From a checkpoint of a small mixture-of-experts model trained on Wikipedia.
Size: 12 layers, width 256, vocabulary 32768, 56.5M parameters.
Experts: 32 experts in each of 11 layers, 160 SwiGLU neurons an expert, 2 picks a token, 16 empty slots to pick, a shared expert of 256 neurons.
Training: a variant of Muon for the experts, 345M tokens, 7369 steps.
Below are experts of layer 8 (counted from 0) of a mixture-of-experts language model. Rows are named router (the router's row for the expert), gate (a neuron's input weights, with its number), up (a neuron's input weights, with its number), down (a neuron's output weights, with its number) and show model dimensions 0-255. Each number is 128 + 24 x the weight over its row's rms, rounded and kept within 0 to 255. Numbers have three digits each.
After each expert's rows: a language model's description of what the expert responds to; "comes before" lists some tokens at least twice as common just after its tokens as in all text. This comes from a sample of Wikipedia text that the model never trained on. Tokens count by the router's weight.

# expert 5
router:121150125111138116123131151107115109131099123166156088179083127136143079155137166138127144175116133115158137116143105163123137140085112147088141128122119084078130153130131144114078101126100117086135173142104138104093135122120153169157083182119163112120137150121112146108121157143143097153096162121090142140141159129152107155131155104138154134110141106148127115179135145146134128130128117110098139128111137098092161097087123143095078097152117095129158144110094119121084089158125122144125115128123150129107151144121098146116158102133086116130107104136146153125169165164169144142123151092122101111104128154124130124093118146097124134132153101152114161161108114127161133181138125090185135123107094140131176160166135135090170118132115166093077115153114112143131149153134113
gate0:133116119111119132130092123144107141155082121147164139140109165107078109090113091138123115086102152097128131165121147119135103184136097109153103138126126075120133132153108130149140089154097148126159194134105119108108147175137147116125135126134143113104145125124072162147165159105164176143138143143099136135150087100082107106120113130131092153110103116098144151084113071152145142115068105135086157150094119149113148144122097111108097128138127163128107141117125143091128115134092122123127066133131119150093111132100148115075135150169103141123105119118149147088181139125131162134122140087137160145132103112148133132147150132156168146117112101134111124159143103110152093126139093116134165076114142160115175118153125128101129168121134115123102132122137119086113131163146139
up0:148162087162157146129090154104130121119106134119140129171130178135126150128141129137147117147098112049127129113150135135124124122123140148099131127088156098127119137078123151127120101080121157113142174121084130141127070127133098101126141165127119123122151185144097133128128120127161120149115141046132077144116144178159174116126101094112119163124140137124141111135107125102128063111141096107105105106125119151132092110124127126111102099134156101090127091109177118112155108120106122151153169168105121100087143128134115133101150124114151109127103155103118129122192154115138093170123113141170132124127121136148122179118142189120125103131126099136116135124119107148111102133111148124100103116081147174139125100141137143104104119129108163190096151133106119137110135132107128
down0:135144134091120083131169112154120128123096132126122180166116123183099140145097143119145150127139167085095125100146131106129106146181135114123083132121115124088137156123119127115114122136089126075129164130103110106137185152158134152132096150142152149128151098132133133105109125152115122118153151100107122103100113173126120088101144106115150142168144137099142169089098120091149124094132104098132108142143145099093140094128147150107157161129102141120158167119091140109110138118098194117123092142137101130096087094113100132122140165181147133114082101102112129159126168133117121127132107116184106162117116112130147150161150149113115093096153134153151127108135133144174122159134132113140170121189147112113151134140121182128139105136121129112098145156134116094130095130087166
Description: Place and league names. Second words of US states, cities, universities and leagues, often after New, of or in, such as York, Carolina, Football, Francisco.
comes before: ",", ".", " and", " in", " University", ")"

# expert 9
router:107148096113132087121121161116129129115080182126125116091174138136086144113192137168121124155119128169130110118147158126135090127141107099104109107125097119137126102116130154133110169154182105132153075099096115119156113127095134104108145151103137101104134161125102146102136135149149133113147133158143141141161136170117138120102136080144136152114100099078075105121106127144095100123098150151139086103146117120111115155162113126137131084139128125112148176099132123106175133090095123096174127124134120094133090104138156151149136089142132114099105088103163091097111165140128164134135124139165112137128118096134113122119107134124150133187158134127116117123169163135158106167160101151141070118146118126125085113124103147114094136145144144132160129092105124107146084150158125
gate0:132163115112160122154149070159103144111177130126115083118130110152137176109123127128152099114128133139117164133136136113143131142144119158095159116097153156123132149140125108111141160094126120147090199141184094143143094151125119131136146142130082157135116148097121132129134150107104147106111122162110102156163124152181115150138185147128102150065087120093101104098122178089134151136117134131120106123108103096148147149110136126139102131095148166101128110131104137157163133091138142136086116118123135126081134138105128101117140109108103131142178139116160146169105142173102135133123097114133175106137153163121133122153131122162098093135152156101177074135148124186165113133111133145159118118181089138157134105121144133096141109100132162131127120127092113101124121103134128
up0:146126101095147111132162138125149124145149143133155108176157157123171139191151119113159117173162142102138134113156097142156118107151113118151130116148133093111171092151118100073120104147147130146164102141113094139143138142146128123160152105132147135133121138148109118130108119121160162127128129134134127110090127112140110143166136116152103145151079089104066119140124142115112138145124136149116129147077163121161105112159143089097123089104122117126135124152095117162120160089166096134185156091100149136170112122110148132161140144139130151116119125118149140120116158086089068161154107133120102144121116121130097165119126194117101177138181101122128150064122162135083167099133143126115086097133144130139131105111102097129106134142102127129117139100101127158085152137112110
down0:139147136148125137138131138099124093130087141138156186103130130098141155171134129130143132115108093117138148099127130149115101154130133066116098178158149156119151189137165119179128134119185108102140106114139141111113130162132153135136130156129152139124096116139129171147092099151142121129143082146144097152160123107125104138119130104091144141188127159119144112091187133136137108156158136139110079089154100119123138146137089131116107152161128148163122107187086144105156141104155110142122136128160142133195107130140148127154133091105156171102158154166154173148158109137132149083135181114130094131166114111134095151079145117104118096105133121157119152107129168104132138097123147124105116154133140116088124131123129094115147118163154133112123170115138113123120138128131148
Description: Table cell separators. Pipe separators and closing brackets in data tables, mostly between stat, result or award cells, plus |---| header rows.
comes before: "\n", " ", " 0", " 1", " 2", " 3"

# expert 28
router:128151100159107116136097140152090137128101130127125139111134117127120094123120107122139114095121108107102154085145126102118105108101094154181126158079118142151153154126129154135146171158125119143093164138169110147133109152126114133139100149110131140118133155129137132141116155125089135140098139137100150154140085120105097112152140096108104153173090152120157121119098141088122102109142126132098062147176152145138115106134104160121139154122132182189152172109106170097155171089093139107121153081101167168138141140125092125129130131098134168125155161163132110132169110119162161139117161097148076100077117126104158128113126103129159153150167095076135128141118117155136101120097136127146113127152151144143115141109142083140146164127109135137121151144088142127183143119106121
gate1:143153131122104130137096095117145119143142141138168132115137120164085099163171108153143126135127123143119161106101112128138120136082109125144139148153125124117123102091129145073093116139102149153069162140154120151118154140112129094146152067123127131124092118125105165124161174168146139163133186146124099148126120105162148145161082116110091129123136090122140159123119170144154156135118157131105139126088099115128116133146154107108114126146136146096118130104093130144110142107151137162138152104149170090163143139143148130186124146152118172127124113156121116141126134102101196101114081133128140164144114122166141122104125122144122125139122096097137130156143137099105123140101137090109133113150098162116153148173087123108092156107115113151115166113177073169146136134147197
up1:118082146113085140117132143113124143111116095113117089112113102134097150126145124088149117156153175126114110131163081137087130136106151164080137105114094165114137136135108125102137106132109131155125144116160150161204098116110125105141156095124167083114128132086140116182132146115115189118113131136154158131122065123166173129101144105129127164127126113111114123083135130161150134115170180115115121128127093152094130148092145185110140113138135140133089119115136130108140087148141140098161162096111137130170185153176143133140117139141128160114105139127181125115125124129134126090129115129174113151109166104126118142125162154127140144134145108114115159108165121106171173121088095142118130147128131114137129128113121147089108145149149158107139146094179126138117144091153127
down1:186150118118167109174131135155178118119105122146124131115119130111138149156088180104118133143129119105140134151123108152152160128086147137119107086108153123137120122123114120157160148112112164105131146095123102165120125119102086092172120169166126085094159105138136095094162114125130141119145136115143130105153146140080099076134122125083136098134144125164120126138156156108127165113132160165110171155115105123144112135080105119098127132116159090134121097125124137123098121147134138143131093167140156101153103116105050124130125105123094119145155118101098101107140095136139098110101076148090150115132143119149104141090126092120104102143174109127115120170129090103141145168083126149120105147135151156140119112149156090105148119136118153167111107151088126162113097133125081
Description: Prepositions in sports results. Prepositions and result verbs in sports season writing, such as outscored by, score after each goal, won, scored, finished.
comes before: " the", " a", " his", " an", " their", " its"

# expert 7
router:115084164111159109088123098100101155130081096137136110141111141098085143145157100141134150148162153128125099158156119170157132138140115116116127114140153122106169145156143144114119100119082145151105155106147113147103092062110122140119166123144127095128115116090090089125132167087144118127133100105128168136144113092145166158093137139151103120175132142113109114126124123165121145101119149103079168105139153116114151123115134113131138091121083095174132159128115099099096121136124127117104138131121161075061121139165127160106174151137102105096105111132159137142151150136137119155124087112131136155117110122129155143154110118160145128153105134106113086154161135143108158128130154158152149137103110110106143086156087160161085159142129105092151123102140086149125114154153145
gate1:126117148123127142108124147080113088141142128126111138117135173099140149164173127182122111125046097125136098099126147149161149134103134151097116128113171090103074114113148123130120114096103194153155157109140080161147090151106119081109157141151133151116172112151160140157101120118155126146111117104162123114102134120121134149114114107117144101113111114109135124139108161129113168159108102129115172156144169121131174097110181161127100135128119120112081134063112121134174115117102119126168134112128126096145129096174136121159176147123080096163160133108110127129139140141154122122129095124136127131096136144124095169088116149111139140145153122149095144145147134101096099136124130160166153163129142149137085130141120125109126099155170104120129153126114124114154138124158103
up1:160112159112152161140162130117196112126138151121122125106148126137142145154134110141128168121155142161118086099112117153166164142130104119158117127109140185121134131127126137143145141111082122149161161109132129111137139102112142116107118114146155138098104116106147154166102135119133114155112172089148140120122086161173113168100145130137087101150087171164123118152134115149143166078126073164090119081120096125102195148082140144141091142157151145140161129147118124158126138108108123120102137111091141133101099175120153152135111152123120129162112143149141085112138124121133127121144126123091136091121136086150129116160094109130140081168090127144137144102096151106122164115158101151099138164131094097166132102150125161080092120082138112107131147129127114139115117115148170
down1:116125161099100157134130177134121114093098104124128111170153117098109150178133170114131152144149113152145124099118119113152116127127081106136117134114095135129140138107121125096121134142145166119159150090116129136095133165139134098145089134107147150155093159058142143094126098139121135171129119113166132101174083117097131160140108133100092115101128189097102135112099131126104105085115099133111089125142162154134141119137119142125120110112156060110122140150118130126149172106162109127084146075114110146129129114144104113138105090120150117117071182116098120107132152131127101110128122151103096149122091190126149117132167108118123132125129116127133108198125126126168104138145140109153081150096122135180133143156112150109129123164115132136127115082147170153164139129133118
Description: Geographic place names. Place-name words and region terms in location phrases, such as United States, New York, southwestern France, County Durham, Kagawa prefecture.
comes before: ",", ".", " States", " United", " York", " New"

# expert 12
router:110168098149143124150134149111084136103113095116125120061198174113084168115133156128100155117124160126094130105153142106147113151139080113090094108090138107127148089152111126137090187162163122123123096117146145118152095127089146103115129158134110159115141134128114144106132152176125116123166118164135144142159135165113111144136114092140100143112072111127090131120117151125139118152087168116115124131178114106122077172144111102098145141150129126153138169109127151097116147104132117120140102150137120091141085096091129158112162089118112135131126101110098129140113128139153175131121156150120109148116151101142121109148125121145131153169135098105167148159174133115160115155157150137156089129153119131112098134168114123130097147129161104103131088110127154103163121137155119
gate0:153161122092138167117123089114119116129127115156090144098126137147168104090122155144141114118102100117150136145126140125106083106165174155098143131136132103134083091132134107145108124101165144118141128090129124165117131111139191102086138125143136124119121112139136158131137159111149096140140118092110116123120140163132125135095109101153112132100144088126102105168125129097110142162127164163119167128155148150206101173118131122145135142155161181113104120109124108131077169138131113104151160104146148145147123082162139140152134132132126107134162159072117118172123114155137129125086131124119138125168112168106151097158125145108131108151139145090141146147139164119116103109111137185126088157122167154105152126168117125092121107128114164068150180119120136119137110161087119
up0:154173145147151123116135126114116107067068116164112142152164086107121138095094155105141095089167132157140097152088099153130097124146152141083106099138154126125117091156135090131120131121158131148119118117147134147142152137105125100115159145109134119162071133129107102111165133108149127129112114091130098122146076121134113119122091120127132150140096123127102101155122105107129138100132156139116135113128132108119120157136118109123139090135098171106150144096143107096091155129138087170127130092147113129082158135095150127126100122125131116114115141163131081170114090114139148176074144150087167129154126105095156090177132142105089096122123140126140090111132107137108146109150126168119113120174101148167111106178092107158170143139099173126149159114139155116125161135115139
down0:142110092105129175120115133189119123083155076117116148083079164105069157127140138144123164170109159153154155162118121131138104100144106175080110114115110151124163123074139164104130094145132166139118169125162120092128105098165130117112108120139128131153160149105103107164112112130119158129111133116110168133135160136088154157144139153165116119120125112084110123104157157150115101135130148114132140122093129130132142094154074160136133133126097126159114177145088141099162136164118100091120132142109119140150112145138133141125108144142116131162113131138122187132124136151093111136127139133087117126141164144129110114127129177120136073120111079123131132149141156155142134136131170126164141133087120122099119140121100084118102137089135127116096141096122165159084127170157124
Description: Table pipes and semicolons. Pipe separators in certification, census, score and cast tables, plus semicolons such as %; and —; in lists.
comes before: " ", "\n", " 0", " 1", " 2", " 3"

# expert 0
router:097171151083098140163085124130171117176115162106111120147162120106147126123168153126088143122123168146115099166113153121103092163116123113155142128118167087142117123111145169166126170119168159114147110113103121118110131111163156125175179129142072152102122126140113116140105150117089145170111135156152104110145100148129160097097167133138099115115109146103138169107146134113139138149092081113139138163131095166121139149116145156115132145142158138140096145086172129115129101149149131149146135106119160112100158112109131100088132106117136122155170166112067183114151101129122152142137158158148158078154135087125128137159099122162120148113107107148143130149133153112126135143136107140127150081099116131136149140115142127094157114157119147120121155098124120109154114098122084
gate1:140170167186098160171081131134112157111138131143121122111143158119127125113125133108137144131133161171108156083102123128144116155135084160124146119125107129133126156170152106123161137101086207128105128125149158150107152121123147156123120108128079150138156151159156160142114143146128109124141146115168106071148099148130155094142119144116147101122100092117127106137147146076109133131092142088110127110143192124132128081135153142161124144161150123076144137162166178131137110111170189141094114096089167129144097159119133103111115129126124097080093122124114156094147106088117141150171151107131109164106125121141107145127147132143151118123089157150140114117126134155138120123084095108134092150149103115116137114094146131138109100127141124140127156151115148142129140109085102
up1:110137121121105097079137145132150180142109081140122159124111077114146126158142105110097126125067125101148096172152105166118125141114147114145102152116072124079136119128112176082116158146168127143130111157131120122150144146129150153111110161170117130161126100105118116134126112159147132133078107122066133151139152125113111164087111135062123170138128144140166131134094132125099135114120129067135161125128125165122101131130144140164108106089161161153113207127107131083121129141151126139175145123146123137147172163124126160113145147128143105119158114092096154162123141141124143125090181143118111157107132130164122098171159127109133140130155137118148140087115114149156119126142127176150148110142138153146091132169124117135118121152097100122135133124126089150120121123158126
down1:140117158123141146150097137123117168163123118103131155142087148075159101100182099140140148126142106096130152113129121145139113154117107133122140145150129143151129119102084139150119155101126096138107137169129100115167114108121152149046143140110135116103111140149124109119134144159104144128122148123141116159142086125106145160144109091108140093129173120168147141114170131165155128145103114169083102130103088104135083112151174063136059116138124158117135102136126109141135101171114103131099151139153135140122106141128147142147172112135116139098139149129126093087098107117110153118086146170120141143105105155095162092114112141128134122132115102155158151101115159161151113133166144131088124167129136144128118135105127118089113145143177114132145158193182112117159145115098125
Description: Line breaks after headings. Line breaks, mostly right after section headings or infobox titles, plus wiki heading markers such as ==, ===, ====.
comes before: "-", "\n", "|", "The", "==", "="